config = dict(
    vocab_size=8192,
    batch_tokens=32768,
    dataset='wikipedia_en',
)
Below are experts of layer 2 (counted from 0) of a mixture-of-experts language model. Rows are named router (the router's row for the expert), gate (a neuron's input weights, with its number), up (a neuron's input weights, with its number), down (a neuron's output weights, with its number) and show model dimensions 0-191. Each number is 128 + 32 x the weight over its row's rms, rounded and kept within 0 to 255.
Before each expert's rows: "raises" lists some tokens whose logits its average output raises strongly, later layers aside; "gets" lists some tokens that make up at least twice as much of what it gets as of all text. This comes from a sample of Wikipedia text that the model never trained on. Tokens count by the router's weight.

# expert 36
raises: "\n", " The", " They", "The", " This", " Also"
gets: ".", ":", ").", "\".", ".\"", " ."
router [ 96 173 139 144 151 131 148  90 130 100 138 121 105 111 108 112 140  76 140 137 150 153 101 128  47 162 119 106  88 108  94 145 147 119 141 156 153 116 177 169 120 112 133 139 181 105 101  64 152 118 104 151 124 119 105 133 110 104 124 113 207 148 115 110 134 155  78 149 150 134 162 141 135 205 151 128 150 134 195 228 124 121 161 106 149  75  80 126 112 129 214 139 116 192 122  99 131  95 115 108 131  89 122 107 146  94 101 101 113  78 108 124  99 127  86 148 124 162 143 112  82  90 149 172 124 106 192 148 106 106  67 122 137 140 115 186 127 143 103  79 127 103 137  63 138 114 142 119 176 110  55 117 141 156 135 156 142 167 233 136 180 119 105 182 127 133 121  98 148 125 106 133 119 156 129 163 109  70 108 136 143  96 115 150 163  91 170 134  93 162 155 229]
gate0 [ 79 121 127 200 121  51 117  91  97 145 101  26 172 136 103 141 131 135 149 161 142 162 125 192 118 100 157 133  66 115 114 150 100  87 120 144 140  95 115 110 161 110 119 124  98 160 168 113 113  70 163 102  97 182 190 118 135 159 118 165 105 172 135 120 185 107 128 156 138 157 133 129 116 175 101 147  90 120 117 136 186 141  99 162 105 131 134 123 173 119 105 123 119 116 102 155 115 168 114 154 103 108  88 142 142 153 112 140 138  97 154 127  62 178 123 158 136 141 136 126 129 181 173 105 155 250 112 130 138  57 149 109 126 134 129  97 161 125 116  63 163 155 108 118 113  92 115 162  97 151  89  91 123  91  91 146 147 119 178 143 127 110 122 131 143 112 119  49 152 113 151 181 107  97 171  86 108 100 158 125 151  98 148 168 147 120  51  81 105  82 187 156]
up0 [123 133 119 159  79 163 192 171 198 124 131 143 144 132  85  58  92 138 122  88 170 158 128  99 127 116 119 115 136 126 107 135 117 175  77  73 174 107  93 118 110 140 104 125 164 108 148 188 148 105 142 192 114 120 157  66 120 178 140 107 160 188 169 162  92 136 115 117 154 134 123 161  85  92 146  97 130 153 124 160 209  54  90 138 168  88 126 141 142 129  91 136 110 104  93 145 154 139 105 109 107 164 156 158  69  52  88 117 140 148 127 154 112 142  86  87 152 191 147 161 143 113 139 142 126 112 134 184 135 178  94 126 143 163 142  99 113 110 113 159 182 108 140 173 134 117 149 106 122  95 137 136  93 127 169 141 179 121  98 151  88  56 151 185  85 144  96 134 135 134 120 124 198 133 150 177  82 127 128 169 143  89 168 191  90 104 138 139 197 175 143 131]
down0 [ 89 151  95 105 140 153 130 149  99 117 161  84 149 156 154 159 122  95 130 150 171  98 151 142 201  46  97 189  99 114  76 105 212  97 133  83 170  80 149 100 132 111 110  87 165 141 144 173  62  89 155 162 106 147 140  54 110 141 139  95 132 164 133  94 176 148 142 129  96 221  89 153  99 165 126 169  81 112 124 132 143 149  99 160 139  87 118 145 111 150  95 135 151  83  65  93 125 161 103 101 119 125 101 110 173 138 143 142 157 121 180 164 129 138 146 133 155 174 132 143 150 116 128 137 143 193 162 126 142  93 147 134 111 124 118 129 215 101  56  96 128 114 109 158 134 123 130 138 111 177  87 140 122 132 178 177 151 131 152 117 121 154  85 113 132 112 110 146 178 174 172 158 101 184 177 148  70 123 125 128 118 103 124 167 114  82 130  67 102 123 181 103]
gate1 [129 146 186 155 125  56 106 124 107  91 123 139 103 124  73 150 105 130 102 144 179 176 166 125 118 144 114 124  79 119 119  84  76 138 114 120 161 120 118 133  59 104 111  97 141 155 178 157 112 107 112 166  45 171  81 118 143 200  74 143 119 154 116 159 151 119 161 134 126 129 149 101 160  62  48 112 112  74 152  87 125 125 126 116 146 169 170 110  90 121 104  92  95 114 145  69 159 155 141  61  91 146 157 110  94 136  97 145 152  77  91 184 139 138  99 145  88  99 171  94 135  89 109  94 130 132 125 154 130 145  63 159 115 174 101 113 121 127  67 110 115 114 110 148 166 143  88 136 158 137 104 186 151  89 118 107 105 123 115 207 109  89  91 139 106 124 129 139 171 155 138 189 164 130 175 157 184 120 151 151 110 162 187 133  90  95 195 154 110 156 114 160]
up1 [126 111 101 109  93 121 132 152 193  97 172 110 191 105 161 116  90 111 131 151  85 126  82  80  79 116 154 124 147 138 162 154  89  80  92 108 111 152  77 171 167  97 180  75 143  85 113 112 148 139 119 137 141 142 148 108 149 174 126  77 110  99 193  45 221 138 134  66 123 179 122 101 148 110 184 139 166 137 156 180 111  83 170 114 104 157 155 138 140 164 132 124 121 151 158 137 153  72 150  99 141 139 134 118 138  96 149 116 114 121 117 127 141 163 139 186 172  52 103 140 182 122 139 106 186 145 141 142 102 147 121 153 125 144 120  83 106 119 183 148  99  73 149 105 133 159 120 145 153 122 131 152 119 128 113 119 121  93 162 174 104 124 128 152  83 206 199 168 122 113 137 115 189  68 106 137 102 150  69 175 104 125 104 116 144 129  98 158  60  85 148 137]
down1 [ 96 123 118  91 143  93 108 168 113 104 113 175 143 117 137 146 125 117  92 107  45  76 129 154  70 117 133 141 159  77 148 165 142 101 119  91  81 122 166 151 197 139 114  52 134 141 163 144 142 146 164 153 171 133 113  64 143 111 142  61 153 149  88  69 111 117 149 174 174 121  97 161 116  81 112 113 106 130 148 176  74  83  88 150 175 111 105 149 141 148 159 121 167 139  98 129 110 170 152 161 161 129 121  79 157  94 126  25 127 110 126 127  95  80 150 169 133 158 152  90 146 144  94 192 175 149 104 135 127 142 126 134 138 149  92 103 112 218 159 119 133 154 117 152 114 144 144 133 132 130 128  91  86 140 116  58 147 124 112 107 162 144 120 148  97 166 159 119  56 101  56 136 148 127 143 106 106 142  51 175 114 115 104 157 146 178 147 170 115  81 160 108]
gate2 [ 64 106  66  91  93 125 118 114 133  98 107 141 121 147 131 130  89 132 173 102  72 109 162  75 105 103 187 158 127  48 146 204  88 145 124 141 128  99 131 125 180  87 202 122 141 142 142  62 217 114 126 118 122 107 157 126 106 121 164 102 152 112 143 133 142 189 128 154 110 126 143 170 155 110 150 175 152 144 181 155 189 142 135  84 106 151 126 121 153  68 120 111 117  92 140 119 117 137 143 124 129  77 173 115 149 114  64 156 143  94 131 100 102 152 170 117 110 173 141  75 106  91 207 106 145 167 113  92  87 112 114 135 136 131 123 152 156 145 104 131 106 123 171 141 195 125 195 104 200  69  92 165 139 110 158 101 115 174 166 153 143 162 141  86  74 126 117 143 174 100 133  78  82 171 166 101 150 120  92 114 149 150  99 124 121 118 104 155  99 173 154 116]
up2 [155 143 112 141  75 158  90 114 117 132 107 148 195 146 103 110 109 165  97  78 103 120 121 178 123 140 162 112  52 180  78  70 169 112 103 137 166 107 139 142 105 131 168 115 153 170 133 156 111 131  93  95 167 127 124 144 121 160 129 117 179 113  74 132 110 116 133 109 129  97  80  98  86  85 187 116 105 183 169 105 151 131 131 188 166 108 160 128 188 174 103 106 145 127  88 182  79  86 133 184 136 146 103 138 130 127 121 154 124 131 201 150 155 131 172 121 108 135 129  88 173 140  87 132  32  95 152 197 105  94 176  93 128 153 116 120 183 130 120 123 127 113 169 137 105  85  39 132 112 113 109 155 156 140 114 145 139 137  75  77 106 129 166 166 113 127 133  51 148 122 125 195 113 106 124 137 142 123 140 118 125  70 115  69 101 148  89 105 127 121  74  79]
down2 [ 63  98  82 163  94 122 175 168 143 101 156 143 152  74 145 131 115 170 150 168 164 168 113  92 139 127  94 158  82 135 207 126 110 174 148 152 147 140 115 121 144 131 136 168 152 114 175 165 218  76 127  97 136 142 100 143 124  86 154 161 152 196 143 172 124 132 159 145  92 129 121 117 100 132 129 109 179  83 131 135 157 116 155 110  75 171 149 138 160 144 164  73  74 113 149 105 148 202  87 148 143 144 130 151 195 161  94 111 127 175 109 108 140 170 113  79 164 105 102 123 124  72 133 106  67 146 142 113 123 130  63 202 135 134 202 155 149  87 101 177 132 121 121 150 139 160 167 120 135 113 124 104 130 107 130 129  91  99 115 138 115 135 141 101 135 102  17 112 149 123 189 135 118 181  82 153 110  99 128 129  64 158 122 114 111 112  95  94 123 144 130  80]

# expert 4
raises: "ium", "ces", "icide", "ious", "mond", "dale"
gets: " He", " The", " She", " At", " the", " he"
router [120 155 180 158 152 179 107 154 156 108 136 154  81  98 139 139 163 116 164 144 125 161  93 131 116  68 117  73  95  99 138 141  95 124 155 133 164 149  91 170  88 112  94 122 216 121  80 131 100 167 134 151 142 131 133 137  69 144 102 138 118  72  96 151 147 120  93 137 123 165 148 165 162 145 127 102 157 166 117 146  99 139 126 133 157 132  90 123 174 163 132 158  95 138  70 110 115 155  99 131 165 158 117 151 157 134 121 200 141 153  36 149 189 128 118  73  87  89  83 132 173 129 102  51  78 118 144 145  82 108 128  49 133 118 157 132 164 135 107  91 192 135  88 179 121 136 149 110  80 231 119  98  93 138 114 158  94  98  98 123  72 127  81 148 108  97 119 105 165 131  78 148 144 150 125 135 122 137 107 186 139 144 100 156 103 164  72 105 166 110 152 163]
gate0 [113 157 197 145 150 184 137 116 163 113 123 169  79  76 182 148 112 161 147 151  79 129 162 179 140  86  90 141 104 133  86 200 129 130 169 157 223 151  89 143 141 130  99 122 164  79  96 120 137 136 136 158 109  96 102 151  74  84 131 101 103 119 136 141 179 106  90 176 135 167 162  91 118 125 124 145 135 152  89 126 152 154 153 161 144 147 144 132 116  96 156 138 164 107 148 128 120 125 155 131 192 106 102  86 158 162 121 152 129 117 122 118 158 160  48 118 122  95 110 170 158  98 145 150 167 167 149 164 115 171 149 104 167 180 181 133 147  87  51  85 180  78 164 128 162 104 127 125 102 112 120  88  88 133 158 128  74 125 144 145 117 140 121 120 127 118  86 113 105 125  72 224  70 126  75 162 128 105 206 131 118 141 132 108  85 149 163  72 111 148 117 146]
up0 [119 176 163 188 134 134 130 116 124 130  78 148 112 197 206 114  73 116 124 119  88 115 125 126 102  90 133 106 152 121 146  74 136  99 125 132 149 129 204 150 126 129  87 132 115 157  80 184 101 143 130  85 155 192 172 129  65 119 180 138 155 112 108 176  91 127  42 155 129 148  99 112 179 119  58 191 134 146 137 118  97 187 117 152 150 143 129 129 123 169 111  94 167 130 128 113 170 135 172 175 150 154 148 138 105 144 173 144 176 174 155 173 137 155 111 132  97 143 139 124 104 160 170 175 127 151 123 151 128 153 129 150 139 149 144  91 146 142 118  83  75 103 119 107 152  94  48 147  58 134  92  94 165 121 127 167 119 190 110 118 106 107 142 164 105 118  76 176  93 142 113 122  62 121 114 106 120 117 165 155  61 128  84 194 183 137 165 132 111  96 127 115]
down0 [132 159 147 133 157 133 107 102 101 169 133 134 130 177  90 164 147 122 156  51 110  94 120 102 124  96 127 126 115 103 139 172 136 129 128 119 116  80 163 122  96 112 178 145 147 143 105  28 150 106 120 125 189  93 144 145 134 143  81 147 156 183 107 111 137 137 164  97 123  87 152  93 113  70 129 149 135 144 113  92 128 216 127 143 164 167 120 128  93 117  52  88 169 137 146 151 135 170 118  85 136 139 170 112 172 121 196 105 133 123 134 144 143 159 147 136  94 118 161 117 187 101 117  79 110  73 225  55 103  92 126 148 134 110 137 199 111 116 120 135 116  57 119 128 111 148 113 125 143 125 135  77 153 214  82  89 119 157 144 104 125 101  70  42 152 117 136 140 129 189 154 124 119  98 161 128 165 189 152 108 112 130 140  66 160 133 143 118 164 111 120 131]
gate1 [140 120  44 149 168 106 191 158 160 141 112 170 122  90 102 118  99  89 121 139 159 112  83 143  96 134 141 146 137 108 140 102 147 119 192 150 150 187 124 149 143 135 205 101 120  91 144 146  71  61 131 160  44 159 157 128 128 149 113  88 118 131 108 119 130  82 116 133 168 175 165 143 113 137  69 145 133 102 156 190 167 154 135 141 164 146 108 163 128 162 125 167 147 115  66  90  97 101 123  80 196 139 121 117 133 180 113 183 169 119 150 176 162 149 100 162 148 135  69 113 115 144  86  96 149  95 202 118 156 143 170  82 130 148 246 155  95 158 135 103 143 105 112  32 139 125 123 125 142 119 153  93 155  76 134 150 118 101 125 119 140  75 167 167  85 182 120  95 121 130 122 172 105 139 124 146 151 112 126 129 157 134 159 133 122 160 133 131 147 149 155 137]
up1 [ 87 159 134 164 118 130 117 145 133 146 104 119 140 146 101 140 148 141  47 100 143 125 155 125  94 115 146 144 152 157 143 148  87 130 100 143 121  66  98 107 124 102 116 163 141 103 108 130 171 109 114 172  70 160 167 102 136 199 183  97 121 133 160  61 111 138 103 108  77 103 159 147 118 125 120 142 186 166 123  97 106 174 115 169 142 164  97 116 169  99 167  73 145 176 135  53 141 139 163 114 117 119 125 157 160 153 137 143 141 139 116 151 115 117 133 121 137  92 135  77 113 104 134 147 131 165 109 138  55 151  21 138 172 114 111 116 145 125 122 158  60 170 152 178 115  54  89 129 158 142 124 121 175 146 141 214 163 147 171  93 139 132 166 119 148 125 109 166 202 149  88 145 195 100 111 141 191  82  82  85  88 104 115 104 155 126 115  97 138  73 183 133]
down1 [139 105 136 179 114 126 180  64 112 139 186  83 190 175 141  61 120  77 113 117 141 138 134 185 154  30 126 129 112 108 147 112 105 141  96 183 133  92 107  95 108 144 115  80  69 129  81  97 129 134 146 188 138 136 118  93 131 129 101 137 153  98  83 119 140 164 183 112 161 153 123 108 158 166  95  85  89 101 159  90 118 128 119 146 136  92 162 145 130 110 121  80 166  82  85 113 185 112 140  99  85 153 148 105 180  51 149 178  93 146 135 137 106 118 128  48 121 177 116 150 135  99 131 156 167 159 114 101 127  99 145 119 109 171  92 139 106 121 120 173 144 164 151 159  99  62  93 141 182  78 176 145 166  99 191 136 138 165 102 114 164  79 160 134  98 160 151 159 176 156 117 114 121 136 123 118  95 139 182 100 117 185 137 149 131 129  83 160  99 106 119 156]
gate2 [ 86 168 122  97 133 157 112 156 165 129 112 124  91 173 154 119  90  67 136 114 127 117  78 120  94 115 146 139 118  78 130 153 126  99 111 171 139  90 101  80 104 122 132 132 155  36  61  98 135 100 150 139 107 191  72 167 129 173 165 163 124  87 139 152 135 109 130  95 135 116 146 147 166 117 169 179 156 162 122  98 154  96 147 107  94 131 104 148 139 121 100  79 153 204 126 105 109 134 213 128 118 130 133  83 102  62 150 128 110 121 119 118 117  82 174 135  75 172 149  75 136  79 151 135 118 145  97 173 127 184 121 112 171 135 175 112 150 145 160 124 128 147 123 129 135  69 168 158 124 199 180 109 147 158 142 123 134 154 119 126 158  90 105 135 132 111 153 154 120  95  97  93 126 149  88  96 160  57 132 102 180 154 176  73 143  83 133 184 134  72 190  53]
up2 [ 83 142  94  98 232  99 170 158  99 117 123 115  96  63 136  53  64  70  66 179  95 109 103 104 109 145 118 186 128  50 108 155 151 103 137 146 146 170 134 142 109 115 112 184 180  81 140 124 104 109 184 141 138 116  80 132 139 132 175 171 145 159 111  93 120 129  65 123 142 163 131 150 142 132 162 116 130 152 118 138 157 134 114 143 170 142  66 127  89 158 119 181 131 108 154 160 143 128 161 155  79 109 165 208 145 137  85  79 114 117 112 174 154 164 118 131 171 139 152 172 110 151 128 198 161 155  96 151 172 131 124 109  62 122 129 110 156 125 126 139 132 106 118  97 155 159 183 135 137 117 125 143  78  84 160 116 171  98 110 148 209 120 138 160 140 132 119 169  70  79 120  88 127 114 151  62 109 125 152 158 111 120 105 117 108 156 119 131 137  87 107 157]
down2 [ 77 117  84 132 128 146 140 111 103  99  74 176 153 115 133  91 143 158 120 152  68 170 119 133  94 132 107 135 136 148 143 139  77 143 107 134 144 116 167  95 118 149  95 140  75 120 127 181  81 112 155 132  94 122 159 159 123 136 142 121 144 128 106 133  82  60 156  91  97 159 133 119  71  73 107  95 113 109 131  65 122 130 143  97 142 132 162 183  95  56 118 151  88 131 167  57 129  95 132  95 116 124 113 135  86 208 199  80 189 206  96 139 114  89 113 118 130 136 133 143 152 144 126 157 142 166 169 147 115  87 126  87 124 155 149 110 103 107 123 171  90 127 142 156 178 158 120 163 196  99  43  79 155 123 109 124 135 130 171 123 143 156 120 169  77 138 133  86  64 166 165 123 143 151  89  81 106 140 111 157 121 146 194 172 178 182 104 107  83  94 161 129]

# expert 24
raises: "ney", "urance", "bal", "istan", "get", "nes"
gets: " the", " New", " The", " ass", "The", " former"
router [147 151 169 162 114 172 136 156 152 110 150 183  86  86 117 125 172 124 162 133  89 151  97 132 119  77 111  46  77 132 161 156 104 114 149 152 156 142  83 171  82  68 110 107 226 103  98 128  95 153 132 181 192 130 131 130  58 138 105 114 117 102  88 146 104 112  83 139 139 144 141 118 152 164 113 107 155 150 118  97 120 140 130 121 137 138  63 125 171 172 186 197  94 136 146 132  82 137  88 123 160 125 110 129 156 153 145 175 130 126  54 146 160  96  94  84  91 107 120 111 139 106 117  80  73 112 134 166  86  98 113  63 117 137 175 134 152 129 119  95 176 133  82 161 117 151 148  70 111 203  93  91  89 139 105 168  98 104  88 113  88 126 102 130 123  83 116 120 131 152 126 135 148 146 122 152  97 108 132 198 169 128  95 139 109 170 133 100 189  89 174 153]
gate0 [118 195 117  97 144 145 142 116 125 124 108  50 138 159 142 107 103  70 108 155 100 148 151 136 123 156 115  50 164 149 167 147 103 129  85 127  80 140 156  98 118 122 153 145 122 134 176 133 107  97 155 127 100  76 105 110  67 125 129  61 178 138  63 123 146 100 181 179 124 156 144 127 146 143 108 147 118 118 119 172 106 119 134 146 166 115  77 129 114 111 102  69  87 127 132 125 120 182 106 164 177 174 125 113 153 123  65 145  99 195 128 119 105 142 111 118 138 198 114 139  98  93 121 174 110 161 184 158 132 102 142 172 178  94 155 113 179 133  98 155 133 115  64 107 122 113 169  95 126 125 172  63 110  99 127 122 120 190 113 184  89 169  72 168  98 125 181 195 110  99 141 126 182 155 129 118 153  96 133 154  73 163  92 133 186 136 196  81 147 122 125 133]
up0 [151 141 136 142 153 163  97 153 190 182 193  94 144 198 152 112 138 120 132 104 149 113  87 109  80 103  98 141 139 134 113 112 164  99  90 122  96 169  89 112 101 113 158 139 193 200 150 182 127 135 127  52 155 191  94 141 121  94  83 119 153 158 142 132 138 165 192 137 137  94 134 140 136  62  99 159 119 132  94 113 122 130 108 134 179 133 116 133 166 106 141 116 137  77  96  75 192 105 118 100 129 113 150 114 139 178 113 163 115 102 132 131 149 150 159  92 153 131 139 121 131 109 156 110 121 169  93 141 174  59 126 158 118 154  83 155 174  94  82 152 120 168 157 163 127 141  93 174  72 149 152  92 169  86  97 133 185 107 122  59 138 153 132 117 114  84 112 158  85 132 106 164 116 121  88  80 128  82  93 152 137  79 126  99 171 138 167  64 118  45  72 124]
down0 [149 160 106 106 146 129 145 153 147 154  73 197 140  88  80 208 143 127 159  94 143 178 153 128 112  88 112 182 140 135 169 128  91 139 147  89 125 106  97 125 103 139 120  66 123 147 122  82 158 146 111 123 104  62 148 156 139 104 104 183 201 142 100 141 148 129  96  77 177  93 117 118 136  86 164 116 160 132 160 113 117 131 121  49 116  70 159 137  94 142 146 114 142 213 162 162 162 159 145  98 136 139 129 143 107 136 138 122 142 134  92 163 110 145 105 125 137  91  94 146 106 168 157 114 185 160 100 108 180 139 129  82 175  60  79 122  45 118 133 167 169 124 139 106 144  90  96 167 121 106 188 150 108 107 161  82 124 142 127 196 102 172  79  79 121 188 134 159 150 139 129 171 133 158 172 188 144 181 160  92 104 159 136 122 145 163  86 125 142 144 108 131]
gate1 [133 170 144 143 113  95 103 179 166 163 140 165 136 217 118 115 126 127 118 183 152  77 124 112 117 164 127 148 140  81 185 162 115 122 119 120 152 143 114 128 148  55 103 125 104  87 147 139 162  90 108 160  77  94 105 139 107 191  92 132 124 120 112 124 141  97 194 195 147 170 142 146 153 117  92 154 134 182 148 135 115  91 132 200  90 114  88 112 185  84  70 152 158 155 159 105 116 102 154 107 166 145 200 103 132 155 140 213 133 138  67 162 129 109 165 128  91 120 174 136 118 115 145 108  74  63 112 105 100  59 101 122 122 163 140 119 155 177 137  99 124 101 124 138 134 158 121 102  93  50 145 125  97 149 127 165 140 113  90 104 107 113 158  88 120 115 102 106  87 159 111  81 108 133 160 169 103 203 121 106 129 172 147 188  83 170 107  84 139 125 147 139]
up1 [109 102 142  95 183 199 101  67 142 110 159 167 170 116  55 143 111  82 123 162 112 119 138 121 156 129 126 151 206 159 154 168 172 179 169  59 166  86 163 182 148 156 113 112 134 152  89  99 162 111  61 106 103  93 131 100 142 144 121 117 169 110  73 178  84 112 145  81 156 119 157 116  99 155 123 153 132 103 147  95 180  80 143 156  97 111 170 146 124 186  94 123 178 165 122 139 105  88 123 104 148 134 121 123 133  89 179 138 184 116 178 108 169  79 112 194 177 173 118  95  87  95 151 134 158 109  87  96  98  74 119 100  95 125 160 166 134 154 119 145 156 161 120  96 130  78 117 126  90 165 133 152  87 112 188 106  86 160 115 133 157 110 156 131 125 162 146 114 156  99 119 106  68 131 115 148  92 118 133 143 128 144 172  91  83 152 126 112 209 132 134 141]
down1 [141 191 101 149 126 104  74 111 121 125 177  80  96 139 105 129  68 129 148 156 124 108 124 126 152 212  80  85  88 144 136 207 187 111 148  90 105 100  99 100  88 154 132 156 163 131 108  84 183 136 147 126 135 138 168 160 146  86 105  92 110 103 153 110 120 141 173 137 106  87 111 107 158  88 152 138 115 162  95  77  70 170  89 122 102 129 102 111 168 119 152 135 101 188 199 141  57 164  90 142 102 174 100 125 113  71  86  99 208 149 145 125 108 163  60 121 147  97 107 134  87 129 106  99 133 122 149 112 159 134  81 118 114 165 165 137 194  58 118 125 107 102 130 142 204 106 123 121 147 182  89 137 116 129 136 112 192 103 116  93 152 160  83 135 107  68 174 130 101  96 101 147 107 122 130 140 190 134 107 142 139 104 149 151 109 149 123 107  92 138 133 164]
gate2 [ 85 146 132 165 119 198  94 143 114 133  86  99 109  98  84  82 172 121 110  68 126 158 127  70 104 156 122  78 154 155  91 133 105 161 157 203 149 156 133  96 150 137 147 131  54 108 121  91 150 152 150 146  88 140 114 164  81 111 168 115 158 148  88 108 149 157 116  89  81 139 150  73 158  54 130 110 134 108 138  76 120 157 102 126 139 134  73  85 198 145 130 135 101 169 139 123 181  83 153 136 159  93 118  64 159 104 140 141 145 119 167 134 120 134 125 161 136 163 122  88 149  69 106  92 139 108 126 107 104 139 176  88 174 105 142 159 102  86 159 125 129 121 159 141 204 125 110  64  85 132 107 146 100 133 172 158  77 176  91 115  96 128  61  82 105 157  86 147 133  92 154 148 169 127 120 111 137  69 102 144 133 150 154 185 151  84 179 110  79 109 175 117]
up2 [123 129 109 172 158  98 164 186  90 163 123  94 126 105  64 134 156  85  92 137 111 141 164 104 122 136 174  98 116 137 152  87 120 179  92 107 136  97 140 146  88  90 180 166 159  77 136 185 147 105 123 179 127 121 110  97  75  99 116  71  76 132 111 115 120 115 118 144  98  42  98 117 133  90 112 160 152 137 111 173 190 176 170 161 171 122 147  90 109  98 174  96 111 117 113 131 124  82 141 167 119 180 133 107  95 118  92 108 129 137  48 102  77  62 175 138 171 107 120 113 118 116 138  60 186 143  90 185  82 149 165 148 107 110 175 142 135 130 149 166 138 167 157  92 184 126 152 127 105 117 146 126 126 138 188 132 161 115 172 135 111 167 113 118  69 114 150 138 199 114 118 125 132  96 192 128 138 137 186 122 102 138 109 186 192 104 128 134 163 100 115 104]
down2 [137 129 153 161  74 134  89 184 124 101 116 160 108 119 150 156 137 126 115  37 118 121 146 161 153 156 157 121 152 143 176 125 104  74 117 157 115  37  97 143 120 143 133 100 100 127 118 170 139 117 124 114 101 111 143  96 109 123 173 175 176 110  86 130 182 176 138 202 120 119 103 195 149 119 192 197 141 100 105 161 134 131 135  91 170 121 121 153 184 161 135 108 190 139 131 147 113 114  75 127 130 163 133 166 112 110 109  63 161  70 101 123  83  89 142 149  92  81 131 164 150 109 100  96 134 103 112 116 168  70 112 123  94 164 148 125 138 158 118 136 144 135 148  83 213 158 159 145 113  97 139 115 133 135 158 155  97 102 174  63  82  86 172 141 133 107  84 136 140 132 117 179 117 148 131 141 144  94 143 159  49 151  72  90 147 165  97 171 145 199 127 145]